python train.py --n_layer=12 --d_expert=64 --beta2=0.98 --grad_clip=1.0 --train_tokens=375800000 --dataset="wikipedia_en"
Below are experts of layer 5 (counted from 0) of a mixture-of-experts language model. Rows are named router (the router's row for the expert), gate (a neuron's input weights, with its number), up (a neuron's input weights, with its number) and show model dimensions 192-383. Each number is 50 + 15 x the weight over its row's rms, rounded and kept within 0 to 99.
After each expert's rows: "gets" lists some tokens that make up at least twice as much of what it gets as of all text; "mostly gets" lists some tokens that are sent to it at least half of the time. This comes from a sample of Wikipedia text that the model never trained on. Tokens count by the router's weight.

# expert 26
router:34 40 48 28 35 45 17 52 55 72 28 58 43 44 47 35 58 62 53 30 53 31 51 57 52 72 64 75 62 47 56 68 83 32 65 32 32 56 36 51 58 40 33 23 63 48 73 40 40 35 75 49 32 46 56 49 68 33 64 63 19 55 82 65 67 28 54 25 53 44 24 49 47 40 44 39 70 65 41 40 81 64 64 58 45 47 38 59 42 53 59 54 46 30 62 43 44 50 65 32 62 63 63 41 45 80 48 54 73 50 77 17 63 99 35 69 30 46 41 60 34 33 49 43 40 50 69 53 61 49 31 45 58 61 65 39 47 61 64 60 66 42 44 61 56 42 36 35 59 45 48 36 44 42 39 17 34 30 37 64 44 41 42 65 29 52 73 03 35 48 39 65 48 16 49 43 54 35 37 27 62 62 49 46 39 38 49 80 37 42 67 42
gate0:33 78 48 56 43 47 25 60 42 72 45 63 40 52 51 62 35 50 60 33 46 54 58 46 51 48 33 66 17 39 49 00 45 50 40 38 57 58 42 66 34 47 47 36 27 67 42 56 59 44 60 70 40 58 40 36 70 60 57 57 66 57 44 54 35 51 52 38 29 70 33 77 46 58 44 64 40 33 39 23 16 35 83 36 44 70 56 63 30 61 43 76 42 49 26 58 55 34 38 38 42 31 63 79 35 48 46 22 51 58 59 84 45 57 36 47 67 31 66 35 68 30 52 76 60 23 74 39 47 61 27 66 68 47 41 39 63 54 61 38 38 79 45 64 64 43 46 61 75 18 40 21 60 68 67 58 57 68 58 65 54 36 35 39 53 46 54 61 68 70 21 46 45 70 76 33 64 69 64 53 53 46 52 71 39 37 85 44 71 63 55 71
up0:45 49 59 62 23 63 61 28 40 65 54 66 47 61 34 43 62 46 81 51 48 66 60 03 47 61 43 84 62 56 47 59 71 44 59 56 43 29 40 54 73 57 54 57 85 63 67 74 14 57 99 77 69 29 78 35 63 58 71 50 32 24 34 48 32 32 47 32 65 65 81 63 54 52 78 73 45 83 72 58 60 30 37 42 91 43 33 50 45 48 67 39 45 37 43 36 19 29 38 49 52 25 19 56 41 67 54 38 52 58 70 58 49 53 56 31 46 47 50 54 65 61 45 53 59 63 57 81 47 44 32 67 64 44 47 47 45 58 61 35 37 29 50 68 61 50 40 78 57 50 61 57 52 49 41 62 35 70 41 37 30 39 65 32 63 77 37 60 24 41 48 55 76 49 42 18 33 53 75 41 64 55 49 49 39 45 50 51 59 34 58 50
gets: "the ", "a ", "-", "The ", "his ", "first "
mostly gets: "Best ", "ISBN ", "My ", "You ", "Public ", "political "

# expert 28
router:21 34 24 55 40 57 24 45 66 51 37 68 50 35 59 33 43 65 20 36 38 37 63 43 78 50 47 73 53 88 55 39 50 35 35 34 27 44 30 65 69 38 50 35 47 50 54 48 39 22 56 63 55 55 56 45 66 48 65 52 46 52 52 67 56 48 40 36 40 41 44 55 35 34 44 38 68 75 43 32 50 46 79 64 57 43 36 80 34 56 54 48 37 60 66 48 24 36 59 39 54 67 57 46 56 70 51 75 50 49 72 44 53 68 61 67 47 46 61 52 16 45 49 73 63 72 60 53 80 41 39 55 77 50 53 50 30 68 73 75 71 22 55 37 53 40 52 57 46 42 31 49 45 45 57 40 35 60 57 60 71 48 14 66 50 77 76 33 48 73 32 83 68 40 66 36 36 37 42 48 43 44 26 42 38 48 67 65 49 43 62 16
gate0:61 44 62 46 58 53 44 41 49 74 47 58 17 50 30 49 34 79 54 29 48 72 48 50 37 33 56 33 87 32 37 32 57 41 24 56 38 19 54 30 46 48 53 48 47 77 45 68 80 52 74 49 23 63 61 71 21 75 75 39 49 35 49 80 65 64 55 53 44 33 81 46 23 59 49 50 45 27 57 37 32 39 43 51 38 15 68 37 37 57 31 49 35 57 29 53 55 33 55 65 44 50 65 48 65 63 59 38 67 53 36 55 34 35 76 53 85 41 24 48 32 52 60 49 57 38 33 59 17 59 43 23 53 38 41 46 59 57 70 72 60 62 52 28 68 48 38 28 38 28 75 64 44 64 29 60 38 36 80 29 39 71 30 25 34 48 33 58 48 51 40 54 61 39 55 46 33 40 52 33 55 37 50 53 54 47 34 46 57 65 22 84
up0:50 49 84 54 29 46 47 26 32 45 53 50 59 65 35 28 68 62 53 64 44 46 77 67 62 28 38 30 42 48 52 56 50 34 31 74 42 40 38 29 55 05 38 52 10 57 51 35 67 53 63 50 45 64 35 58 70 66 69 39 62 56 49 60 45 59 37 43 34 56 54 43 38 51 55 45 63 20 65 18 41 47 72 40 59 72 70 75 26 56 37 65 41 29 49 59 51 48 26 34 81 53 47 48 59 54 45 57 20 43 57 45 44 43 69 47 55 51 72 29 65 50 20 35 51 53 75 53 78 32 55 41 31 31 59 68 39 55 49 36 51 57 69 25 26 23 34 35 67 66 39 84 63 54 38 38 37 40 41 37 52 43 38 64 38 47 60 45 67 49 63 44 65 44 53 79 57 53 40 80 58 30 47 55 31 86 30 32 36 74 67 42
gets: "to ", "\n", "he ", "they ", "a ", "He "
mostly gets: "He ", "who ", "he ", "they ", "would ", "she "

# expert 2
router:46 73 32 29 38 47 33 63 67 73 49 62 35 34 41 42 64 61 32 23 33 43 63 71 57 70 82 69 39 55 57 19 58 34 67 26 41 59 39 66 52 25 45 42 69 61 60 38 38 48 66 31 75 36 71 38 62 38 75 56 45 51 58 53 70 31 51 18 49 46 27 60 33 49 65 35 62 62 36 37 51 62 69 66 59 61 22 66 44 46 65 55 53 27 57 50 51 50 69 41 78 34 61 34 37 80 70 57 69 77 57 35 63 59 36 68 50 22 66 56 43 36 52 63 28 56 54 67 61 24 36 37 71 59 52 41 34 71 60 43 58 31 46 55 69 48 45 38 56 34 63 55 27 41 58 36 53 35 44 73 34 37 47 47 62 66 66 27 38 42 26 63 57 49 73 56 44 31 71 31 62 49 36 43 36 33 50 55 39 39 84 49
gate0:32 60 64 66 37 39 56 25 73 74 61 71 98 29 52 66 58 43 56 39 61 60 47 74 46 63 46 22 36 39 64 23 36 56 67 30 45 50 52 51 28 30 31 50 61 41 35 69 55 45 61 60 42 51 60 76 56 73 63 48 61 49 61 56 63 62 59 35 34 48 58 73 66 44 83 69 60 17 29 53 54 26 59 52 64 26 36 38 43 36 27 29 28 34 49 66 51 18 36 59 38 55 56 50 39 29 63 41 44 53 14 64 43 42 30 52 57 54 53 59 31 47 46 73 56 51 44 60 32 34 34 58 53 47 64 52 34 53 48 46 57 55 74 27 31 49 52 53 44 67 71 57 52 54 58 58 26 78 62 20 50 46 61 27 77 33 49 41 44 69 73 52 31 50 48 41 50 45 73 28 66 43 35 45 68 32 36 52 49 75 36 54
up0:68 50 51 35 43 64 35 84 50 72 46 56 55 13 68 40 90 48 78 58 47 62 44 38 58 37 47 50 28 71 57 54 43 59 42 64 63 53 47 27 43 53 76 62 47 46 53 63 48 64 65 50 44 49 64 84 67 39 38 68 56 45 40 22 32 54 34 39 35 57 55 94 82 74 58 43 53 61 18 28 41 64 41 46 32 71 59 68 43 44 61 76 44 76 42 68 90 39 40 36 29 64 35 49 39 47 17 33 65 67 56 61 41 56 62 35 75 39 33 58 30 30 14 68 64 30 39 46 23 69 60 51 52 26 38 58 46 37 79 69 39 37 49 61 74 41 44 64 36 64 53 27 55 66 63 69 47 42 45 48 54 55 66 58 36 56 67 50 20 66 45 61 31 18 75 80 57 63 34 25 58 45 34 26 60 50 68 67 62 49 70 38
gets: "\n", ": ", "- ", "| ", ", ", "and "
mostly gets: "has ", "including ", ";", "than ", "are ", "include "

# expert 13
router:28 46 35 40 39 49 41 39 63 64 48 65 44 34 38 34 76 51 38 39 44 46 41 68 81 50 63 66 46 53 64 57 69 26 34 44 33 52 38 62 49 45 33 40 38 43 90 25 45 33 67 38 41 58 59 18 77 40 58 58 54 69 51 38 73 46 44 39 53 39 30 56 51 43 63 35 48 50 42 44 51 60 47 68 40 57 29 67 54 47 62 42 69 21 58 20 26 29 66 44 60 54 42 38 40 54 53 53 65 56 49 19 55 75 17 54 31 48 56 48 42 43 61 57 49 57 47 55 51 38 41 29 59 63 66 76 28 67 48 52 69 45 54 45 48 41 24 49 61 43 49 50 36 15 56 30 45 48 41 69 56 44 33 66 30 69 56 55 30 22 40 80 73 25 50 35 61 40 61 28 30 49 51 39 53 42 79 69 25 45 54 37
gate0:47 65 75 56 56 53 37 48 46 53 34 45 19 61 71 36 66 46 47 42 29 17 40 43 37 65 61 57 53 37 46 44 54 56 51 59 30 22 64 41 30 56 45 62 61 63 49 42 56 41 23 58 53 59 56 17 55 53 71 64 60 54 39 43 29 55 45 52 42 96 42 56 33 48 51 28 57 54 61 70 48 62 47 38 47 60 74 39 68 58 42 73 53 45 55 68 55 57 89 46 59 43 43 31 37 53 62 45 62 10 73 62 78 73 68 70 51 48 57 23 57 44 39 57 57 42 53 47 49 57 58 56 58 45 50 72 40 44 39 72 66 48 20 47 55 50 56 67 47 53 43 68 49 75 54 40 60 71 55 47 42 54 46 60 47 58 67 39 46 67 69 87 49 39 43 17 86 52 50 48 58 57 37 58 55 52 30 70 70 52 62 41
up0:40 61 41 77 27 60 36 39 66 72 57 29 52 43 45 63 74 32 34 54 31 46 49 60 70 61 50 70 27 42 47 33 35 60 40 48 53 60 56 70 63 34 73 65 29 42 43 69 73 15 56 44 40 52 51 40 41 76 63 29 64 26 52 50 54 55 28 57 62 46 50 69 75 31 66 45 62 46 80 40 34 41 45 29 52 79 44 23 52 38 75 35 50 52 37 53 46 55 38 34 58 41 49 57 39 61 65 44 38 48 47 67 52 54 47 75 72 50 45 50 27 47 49 58 72 51 49 80 65 44 61 57 66 24 64 67 51 60 57 49 50 24 59 49 69 57 54 61 67 32 35 86 45 76 62 29 59 49 34 53 58 30 36 35 65 58 33 55 65 69 52 51 60 32 63 19 50 74 85 38 51 56 63 58 71 34 67 36 52 23 31 46
gets: ", ", ". ", "and ", "(", "in ", "), "
mostly gets: "), ", "which ", ", ", "=", "when ", "\", "

# expert 4
router:43 35 49 35 24 52 31 41 41 55 46 73 33 37 49 32 58 63 14 33 41 47 64 56 66 57 69 50 61 53 37 74 63 56 59 36 38 46 37 55 72 48 45 18 61 35 78 16 34 58 66 36 46 45 64 18 47 22 58 79 27 71 34 69 63 43 36 36 51 49 37 71 31 39 31 35 66 44 45 51 57 48 57 72 25 43 31 54 48 41 60 48 51 31 59 40 47 66 55 32 61 60 47 40 46 67 55 63 67 41 62 36 64 53 39 60 37 47 57 60 39 52 63 54 43 72 65 41 74 51 40 32 64 77 49 58 53 58 64 77 65 58 66 57 72 53 38 42 57 49 52 30 50 27 52 22 47 30 46 66 49 50 34 52 58 66 51 47 32 43 47 67 56 40 64 44 50 37 40 39 43 49 36 35 56 52 57 72 14 59 60 33
gate0:61 54 53 42 46 24 50 48 44 17 53 76 43 14 60 68 44 31 48 78 38 32 34 49 46 47 67 43 47 38 57 29 08 39 58 53 55 38 48 54 21 39 52 41 53 47 38 74 65 69 70 54 44 48 24 56 52 55 61 66 75 37 57 45 21 65 40 47 42 63 38 38 33 43 77 62 42 43 54 51 69 41 43 69 61 71 36 14 40 12 40 53 13 39 24 51 33 52 66 50 66 45 45 21 48 58 56 56 40 41 60 55 49 47 40 61 54 36 42 54 15 69 50 38 43 53 38 49 56 56 45 75 69 59 61 43 70 58 60 43 60 42 88 43 33 65 30 58 65 46 41 40 46 52 54 44 68 46 49 77 34 76 23 46 67 43 55 48 55 20 40 42 41 50 59 59 67 20 49 47 29 77 68 39 54 50 59 37 68 32 78 51
up0:30 22 56 48 75 24 61 73 41 60 57 76 32 26 23 60 51 56 41 48 35 57 69 61 29 44 90 42 80 24 56 45 42 63 30 50 37 70 53 82 56 22 60 39 18 45 27 38 47 58 63 44 54 40 49 41 44 71 44 66 43 32 22 56 50 32 16 58 49 54 59 52 60 59 45 68 72 30 67 64 75 67 47 59 43 74 59 42 35 64 45 63 28 13 50 56 32 35 47 47 70 43 12 67 41 58 48 76 45 55 54 55 43 29 54 78 80 42 38 52 70 51 62 40 56 66 53 51 38 57 59 78 50 46 25 54 54 52 40 40 58 61 50 43 43 51 55 67 21 40 42 88 52 47 77 59 48 30 30 82 27 56 52 47 82 55 40 58 34 34 67 48 64 56 37 47 44 54 72 50 40 56 59 72 32 64 70 59 62 43 58 60
gets: "| ", ": ", "\n", "- ", "; ", "was "
mostly gets: "—; ", "\n  ", "%; ", "ISBN ", "wrote ", "\"; "

# expert 12
router:30 34 36 39 40 39 32 50 50 38 44 32 40 39 37 40 61 68 31 36 49 50 47 46 44 54 59 59 48 50 68 49 46 25 55 33 27 47 56 48 50 28 37 37 61 38 60 59 35 39 63 46 59 30 58 33 68 21 56 71 40 46 63 57 65 49 36 33 67 47 46 52 41 28 47 43 41 69 56 09 55 49 44 62 65 61 46 68 37 32 63 40 80 32 56 53 57 64 61 28 69 39 65 28 33 53 47 64 55 59 64 12 46 56 43 45 43 58 58 55 50 38 55 67 38 63 75 55 80 48 31 44 58 75 68 65 33 43 78 76 52 40 78 49 62 37 29 37 39 42 41 42 42 43 18 55 43 33 41 53 53 51 24 71 45 40 51 40 52 29 48 77 71 41 52 19 51 40 58 60 55 55 37 36 42 39 59 69 42 49 64 31
gate0:44 42 44 72 78 36 31 67 40 39 43 44 52 50 48 59 22 75 58 52 34 53 46 53 50 34 41 43 37 56 55 51 28 59 50 41 39 26 53 44 49 23 53 55 51 21 55 76 42 57 22 60 48 56 38 47 98 57 83 69 42 55 57 54 64 54 36 60 73 66 26 24 21 55 59 64 56 54 53 57 68 47 52 55 23 57 28 71 66 48 44 71 60 67 68 74 40 29 51 40 54 48 81 39 52 64 75 70 53 40 54 58 32 55 54 77 48 62 51 29 72 33 53 72 20 56 77 41 68 58 80 73 56 36 61 47 23 81 47 68 75 69 75 76 44 63 50 31 50 56 70 53 32 43 64 39 45 30 71 37 73 59 31 68 29 28 39 41 42 30 31 44 64 24 62 85 58 50 54 43 52 40 19 62 41 40 69 52 50 35 40 55
up0:49 34 62 31 50 22 54 39 69 65 73 40 56 53 34 39 70 35 47 65 44 44 60 62 31 49 26 39 46 67 60 39 37 36 64 23 81 55 28 56 45 48 41 23 55 57 46 38 58 33 47 65 60 36 53 73 43 41 63 52 58 42 67 40 15 54 88 52 51 47 51 94 45 77 38 44 28 47 30 49 46 38 58 41 58 24 37 34 61 43 69 58 23 36 50 42 21 58 55 44 69 71 51 61 53 33 37 51 54 60 58 53 35 70 35 54 85 45 53 59 31 39 40 60 49 69 66 37 48 56 47 47 74 55 14 51 75 38 51 27 51 39 23 41 30 71 47 54 60 56 36 52 74 50 39 47 56 51 27 43 62 45 56 56 40 39 69 43 49 40 30 48 55 39 38 44 73 47 64 37 42 53 50 36 44 64 54 39 15 62 56 42
gets: "the ", "of ", "The ", "s ", "th ", "first "
mostly gets: "John ", "University ", "David ", "USA ", "General ", "Best "

# expert 3
router:25 54 32 38 44 40 55 55 52 44 50 74 43 43 43 50 71 40 44 34 46 51 53 61 68 48 69 56 26 59 68 49 59 38 47 41 50 49 45 76 47 40 36 37 70 41 81 28 30 44 51 49 42 56 64 20 76 51 56 68 36 62 40 60 51 32 35 38 58 59 41 52 35 43 43 51 48 57 35 58 70 51 58 64 48 61 47 69 48 17 78 59 96 35 60 46 34 49 48 31 53 35 56 38 33 50 64 47 79 56 44 26 56 41 27 62 33 36 63 44 45 39 50 55 38 66 67 42 41 66 25 42 68 72 69 67 36 80 61 73 45 35 79 51 38 31 15 35 52 48 40 55 46 27 16 28 58 41 41 60 34 31 38 59 41 49 52 45 42 30 29 76 66 52 71 57 61 25 48 43 23 43 30 39 41 37 61 82 25 32 76 20
gate3:57 40 20 40 48 56 42 71 41 53 30 36 65 58 28 39 55 60 53 61 62 46 52 24 23 62 47 36 44 56 44 35 59 29 24 52 60 42 38 52 50 56 43 50 61 70 73 94 53 26 40 37 51 48 61 64 32 31 29 53 38 56 56 65 37 49 34 59 58 56 73 47 43 74 28 57 49 60 85 73 44 73 62 47 70 80 67 51 53 66 67 41 67 48 47 64 73 50 51 47 66 43 64 47 57 50 68 57 45 41 40 37 34 49 54 44 58 30 48 58 65 44 57 69 77 64 45 27 43 27 45 59 37 51 61 60 44 36 27 60 60 63 36 47 50 71 47 38 51 63 57 67 75 70 53 54 31 55 52 10 63 16 54 68 85 57 36 68 79 52 48 62 41 61 55 31 56 23 39 53 18 61 46 66 41 59 62 36 49 74 77 86
up3:55 43 50 37 50 31 34 62 40 49 39 53 54 37 48 38 42 32 32 45 52 83 60 32 50 50 39 32 33 38 65 77 17 57 61 46 48 29 65 28 44 72 50 58 34 74 44 60 52 29 44 42 56 45 23 55 62 44 80 62 42 40 39 33 33 70 57 25 53 61 73 52 48 59 71 40 67 59 46 27 31 09 63 52 71 33 47 66 60 23 67 55 46 54 45 39 75 64 63 58 53 71 52 53 49 51 37 71 51 55 24 44 68 45 71 43 34 39 45 30 62 66 54 43 62 65 44 44 74 29 42 65 21 69 62 72 45 52 48 26 21 45 69 32 36 39 54 56 47 61 70 46 60 69 56 74 59 41 17 37 60 76 56 60 68 57 51 52 60 72 87 68 50 57 30 45 80 41 79 54 58 46 61 62 40 20 69 47 48 79 46 68
gets: ". ", "\n\n", "| ", "\n", ", ", ": "
mostly gets: "\n  ", "). ", "\". ", "=", "while ", "Born"

# expert 23
router:15 44 39 35 31 54 26 62 68 42 50 35 41 56 53 34 62 54 38 38 23 51 59 41 87 67 57 41 37 43 56 66 53 39 57 29 28 50 35 60 51 28 16 51 49 42 69 45 45 41 60 46 71 37 80 25 66 64 53 48 61 62 62 71 64 49 58 29 50 47 43 48 42 29 36 44 76 61 39 40 53 47 59 59 54 51 31 84 57 25 45 48 42 36 63 37 58 54 53 38 59 44 75 31 55 51 45 63 53 58 61 32 47 69 21 72 35 48 47 62 47 55 59 72 51 72 52 69 59 56 51 31 42 52 52 52 33 56 73 57 56 57 74 36 65 58 34 25 42 40 49 32 40 44 39 50 74 33 49 56 30 23 42 62 26 54 64 25 37 46 36 49 73 46 75 45 64 42 58 35 49 60 37 52 65 61 54 70 46 35 59 23
gate0:46 31 57 46 63 46 31 56 64 53 56 57 48 60 57 70 43 67 46 64 60 59 51 62 55 51 57 60 55 53 45 60 67 36 63 62 51 62 49 77 55 40 43 58 54 45 74 48 48 79 11 54 28 62 12 32 59 66 60 63 50 50 52 88 51 48 57 48 39 41 22 51 52 64 47 51 46 50 46 67 58 68 51 51 71 57 38 54 64 31 56 45 43 56 48 67 50 51 72 54 48 28 68 59 66 83 55 82 38 46 60 49 64 51 46 19 76 48 57 71 52 39 61 36 33 59 37 38 57 41 69 35 62 61 77 49 34 73 42 47 66 30 75 68 33 74 32 64 41 57 52 57 75 80 56 18 56 27 45 69 84 54 39 84 73 44 66 53 39 57 18 58 54 57 39 36 67 31 38 61 66 45 62 49 55 33 49 54 56 33 30 51
up0:42 50 27 28 65 49 59 50 55 37 27 62 34 36 54 55 51 39 57 32 71 21 22 61 60 58 40 42 70 30 53 33 55 71 28 56 69 48 71 62 16 56 34 44 81 57 21 77 44 75 74 67 48 45 61 70 26 73 34 56 40 47 59 41 45 11 62 49 44 45 51 58 41 60 70 36 52 44 17 37 44 36 57 63 63 44 52 35 66 29 35 54 44 60 32 72 68 41 35 37 56 62 42 26 26 42 34 13 48 68 79 75 32 66 56 29 27 42 46 26 41 28 58 52 45 48 74 45 56 46 49 57 67 29 62 42 69 53 42 38 25 47 44 32 35 49 38 66 49 49 28 21 47 81 51 33 45 59 37 64 44 57 47 28 64 60 72 32 42 49 29 44 84 52 85 36 32 78 55 26 56 40 50 55 72 41 44 52 34 39 70 37
gets: "of ", "in ", "the ", "-", "for ", "to "
mostly gets: "V", "for ", "of ", "D", "b", "H"

# expert 20
router:43 48 47 22 44 43 30 43 51 52 44 55 42 22 47 31 77 69 34 44 47 45 40 70 70 63 66 50 51 71 44 54 62 40 41 55 31 64 40 58 53 44 37 49 46 36 67 21 52 36 81 38 55 37 59 04 55 17 71 80 42 71 59 65 72 37 26 48 57 49 47 70 36 45 49 31 64 47 27 41 50 58 62 68 50 61 24 70 57 42 61 44 54 38 64 48 35 48 47 30 63 47 68 22 42 61 61 63 59 47 66 36 45 80 09 78 40 51 58 55 41 46 53 47 46 55 41 70 66 28 39 41 75 70 48 73 50 64 61 61 61 62 47 44 52 46 29 38 36 65 51 51 48 41 48 30 57 34 55 67 48 49 39 78 36 53 65 53 34 36 34 69 56 35 66 36 52 25 34 35 63 58 53 41 68 34 77 69 24 54 61 42
gate0:61 43 65 45 23 64 54 34 41 41 58 31 42 66 46 41 52 26 42 59 53 61 33 34 70 35 54 48 50 64 66 65 45 36 42 12 44 38 60 18 32 71 67 56 40 49 44 44 68 83 47 52 51 56 45 49 46 56 77 67 48 38 70 66 52 46 34 49 48 41 38 61 42 65 64 71 46 44 44 46 26 69 39 87 53 36 56 43 43 51 37 54 49 36 59 45 43 70 39 58 54 65 44 52 45 63 55 59 46 45 51 54 60 65 61 64 47 26 84 56 61 38 74 65 36 50 33 53 65 54 26 49 60 85 60 56 62 43 71 34 28 53 43 39 77 76 37 41 43 65 49 55 41 51 33 68 59 44 55 49 48 50 42 54 60 31 41 43 69 19 70 42 86 72 37 31 63 55 44 57 57 63 18 48 33 39 45 49 53 68 57 59
up0:47 79 65 44 70 42 77 42 67 39 65 50 50 48 44 39 48 61 57 38 35 54 39 52 66 24 69 32 45 78 59 45 76 57 46 27 73 44 32 57 54 57 51 85 30 54 58 50 40 59 59 64 51 58 38 86 50 22 45 54 78 55 54 60 40 55 57 50 67 40 36 68 49 50 67 76 70 49 54 39 37 35 44 36 40 44 76 38 72 37 53 34 27 63 32 29 56 40 52 31 37 59 67 58 79 42 38 53 55 45 48 60 53 41 23 70 51 79 43 36 67 65 57 53 25 66 51 36 42 34 59 64 66 75 38 38 42 29 54 58 64 52 41 48 69 30 43 56 46 58 69 28 26 39 60 74 57 47 45 40 27 38 48 56 65 57 58 58 35 44 64 57 40 41 43 44 69 54 61 42 33 54 26 84 69 46 53 54 39 73 36 73
gets: "and ", ", ", "the ", "in ", "with ", "to "
mostly gets: "and ", "with ", "), ", "& ", "On ", "but "

# expert 19
router:31 44 30 24 28 41 38 58 47 48 48 74 30 26 40 34 59 65 40 43 47 60 59 47 55 49 84 81 43 54 42 28 36 26 47 38 35 35 48 56 61 32 33 00 44 48 63 40 26 45 52 39 56 44 72 28 61 43 55 64 29 43 56 37 57 31 23 43 49 42 35 64 36 30 50 21 53 56 37 19 78 47 59 54 58 61 57 70 54 37 55 46 58 44 56 34 37 40 62 25 57 64 48 52 49 69 50 68 65 32 56 24 59 41 54 58 40 65 42 70 29 34 41 53 31 36 55 49 77 44 25 41 53 62 63 89 42 46 53 60 59 39 79 49 56 24 36 41 47 43 34 51 32 55 46 48 54 32 32 61 62 55 40 39 34 39 65 31 43 50 24 64 60 48 56 50 47 20 51 29 27 44 38 35 35 42 62 61 48 27 65 36
gate0:61 30 55 55 55 18 33 69 47 59 51 44 57 70 34 51 38 52 52 39 63 52 62 56 38 36 63 43 31 67 63 27 68 42 55 23 50 51 47 69 47 38 49 24 50 22 45 29 41 24 57 33 23 47 58 47 33 38 69 49 54 31 68 41 53 60 50 77 73 43 41 07 42 30 39 25 60 64 57 54 75 47 52 39 84 35 57 51 45 47 45 40 15 39 53 61 63 54 46 41 52 30 66 30 52 66 86 57 54 53 67 72 31 28 39 27 64 52 30 58 61 48 72 74 48 30 56 59 51 48 47 16 45 46 48 67 36 82 34 28 38 68 64 56 39 68 70 59 63 45 52 66 56 76 48 53 37 35 63 39 54 49 51 37 71 54 64 50 21 25 30 60 45 59 49 50 56 44 45 50 69 47 51 71 46 39 64 48 42 54 64 20
up0:46 62 29 52 51 48 69 62 62 26 64 31 55 42 43 52 45 57 29 63 50 41 58 62 62 32 41 55 51 61 31 49 50 36 57 30 31 43 33 61 40 25 56 43 29 40 32 51 80 87 45 49 43 44 52 71 59 60 29 19 67 43 57 70 45 71 57 51 29 48 91 21 36 40 49 24 52 40 52 73 30 44 58 54 55 63 81 71 62 63 46 40 21 60 52 65 52 49 46 79 35 51 44 46 65 62 52 76 38 38 48 42 43 45 70 19 47 48 40 75 59 53 65 45 26 59 36 56 44 51 69 20 30 64 23 63 46 56 50 56 55 68 50 53 43 66 64 63 32 28 57 52 24 39 72 56 25 62 26 41 60 17 31 64 53 70 43 48 61 50 58 55 40 39 51 46 49 34 32 49 37 36 46 48 51 49 64 73 55 42 59 47
gets: "| ", "\n", "\n\n", "- ", "==", "i "
mostly gets: "He ", "John ", "== ", "William ", "George ", "David "

# expert 10
router:16 61 58 45 41 60 47 77 70 62 35 62 44 27 65 12 46 49 39 30 33 38 72 45 45 45 55 54 65 80 47 57 71 44 46 61 41 38 41 78 51 49 25 32 76 40 61 34 35 50 71 58 76 59 73 36 66 45 54 90 24 47 49 58 66 49 33 20 66 50 57 53 28 15 30 50 63 86 52 37 43 64 57 42 20 49 56 51 52 50 64 64 37 53 52 38 52 49 55 21 54 58 63 46 54 42 63 50 38 32 53 16 58 99 23 76 33 60 44 64 30 59 36 53 45 56 57 45 53 44 21 48 67 53 50 63 37 50 55 50 81 41 64 32 63 43 41 35 64 61 41 41 34 61 22 44 50 39 37 47 52 55 33 50 51 44 63 08 25 60 38 62 56 25 58 27 47 54 41 51 56 44 39 42 52 48 61 67 33 33 42 18
gate0:44 26 62 38 19 40 59 80 55 29 54 23 37 49 23 47 47 50 32 44 43 55 79 45 57 51 60 51 27 39 58 18 22 54 26 29 46 48 54 53 25 57 35 44 43 53 48 43 39 56 55 39 20 38 67 61 33 55 36 54 48 52 51 69 44 56 63 61 30 49 80 71 72 47 50 37 84 28 59 55 54 48 72 59 47 73 72 46 60 46 57 59 55 53 80 52 38 25 50 44 47 63 50 68 54 38 39 49 73 70 82 36 60 54 80 56 73 47 36 63 56 29 37 69 43 25 62 38 70 62 12 54 38 56 81 43 36 55 43 48 32 39 41 41 62 51 60 61 56 52 35 43 61 66 56 44 59 41 49 63 79 54 59 17 61 39 39 41 61 45 53 65 71 51 66 37 51 42 56 33 12 38 07 38 60 50 55 41 58 56 49 36
up0:66 52 37 53 37 45 57 40 19 52 35 38 50 54 47 27 69 58 60 63 65 60 31 32 71 27 58 99 44 62 42 45 74 45 41 40 35 43 46 27 61 31 55 52 48 23 67 78 44 32 60 74 55 76 30 54 64 48 64 39 46 48 46 32 49 32 56 47 35 45 45 41 56 55 60 41 48 44 51 47 79 86 44 39 40 24 69 59 55 36 51 24 63 44 45 48 56 58 52 43 38 62 57 50 49 63 69 42 42 62 68 60 77 71 69 30 21 40 25 60 39 48 77 39 71 52 50 77 38 45 67 66 46 90 37 54 42 55 33 65 41 58 36 50 30 28 29 47 47 39 67 52 41 34 75 29 43 73 45 35 65 54 42 65 64 44 60 46 64 51 58 54 51 60 61 51 72 56 41 32 62 53 85 57 65 30 52 64 81 62 45 54
gets: "was ", "is ", "as ", "were ", "became ", "had "
mostly gets: "been ", "196", "193", "had ", "were ", "was "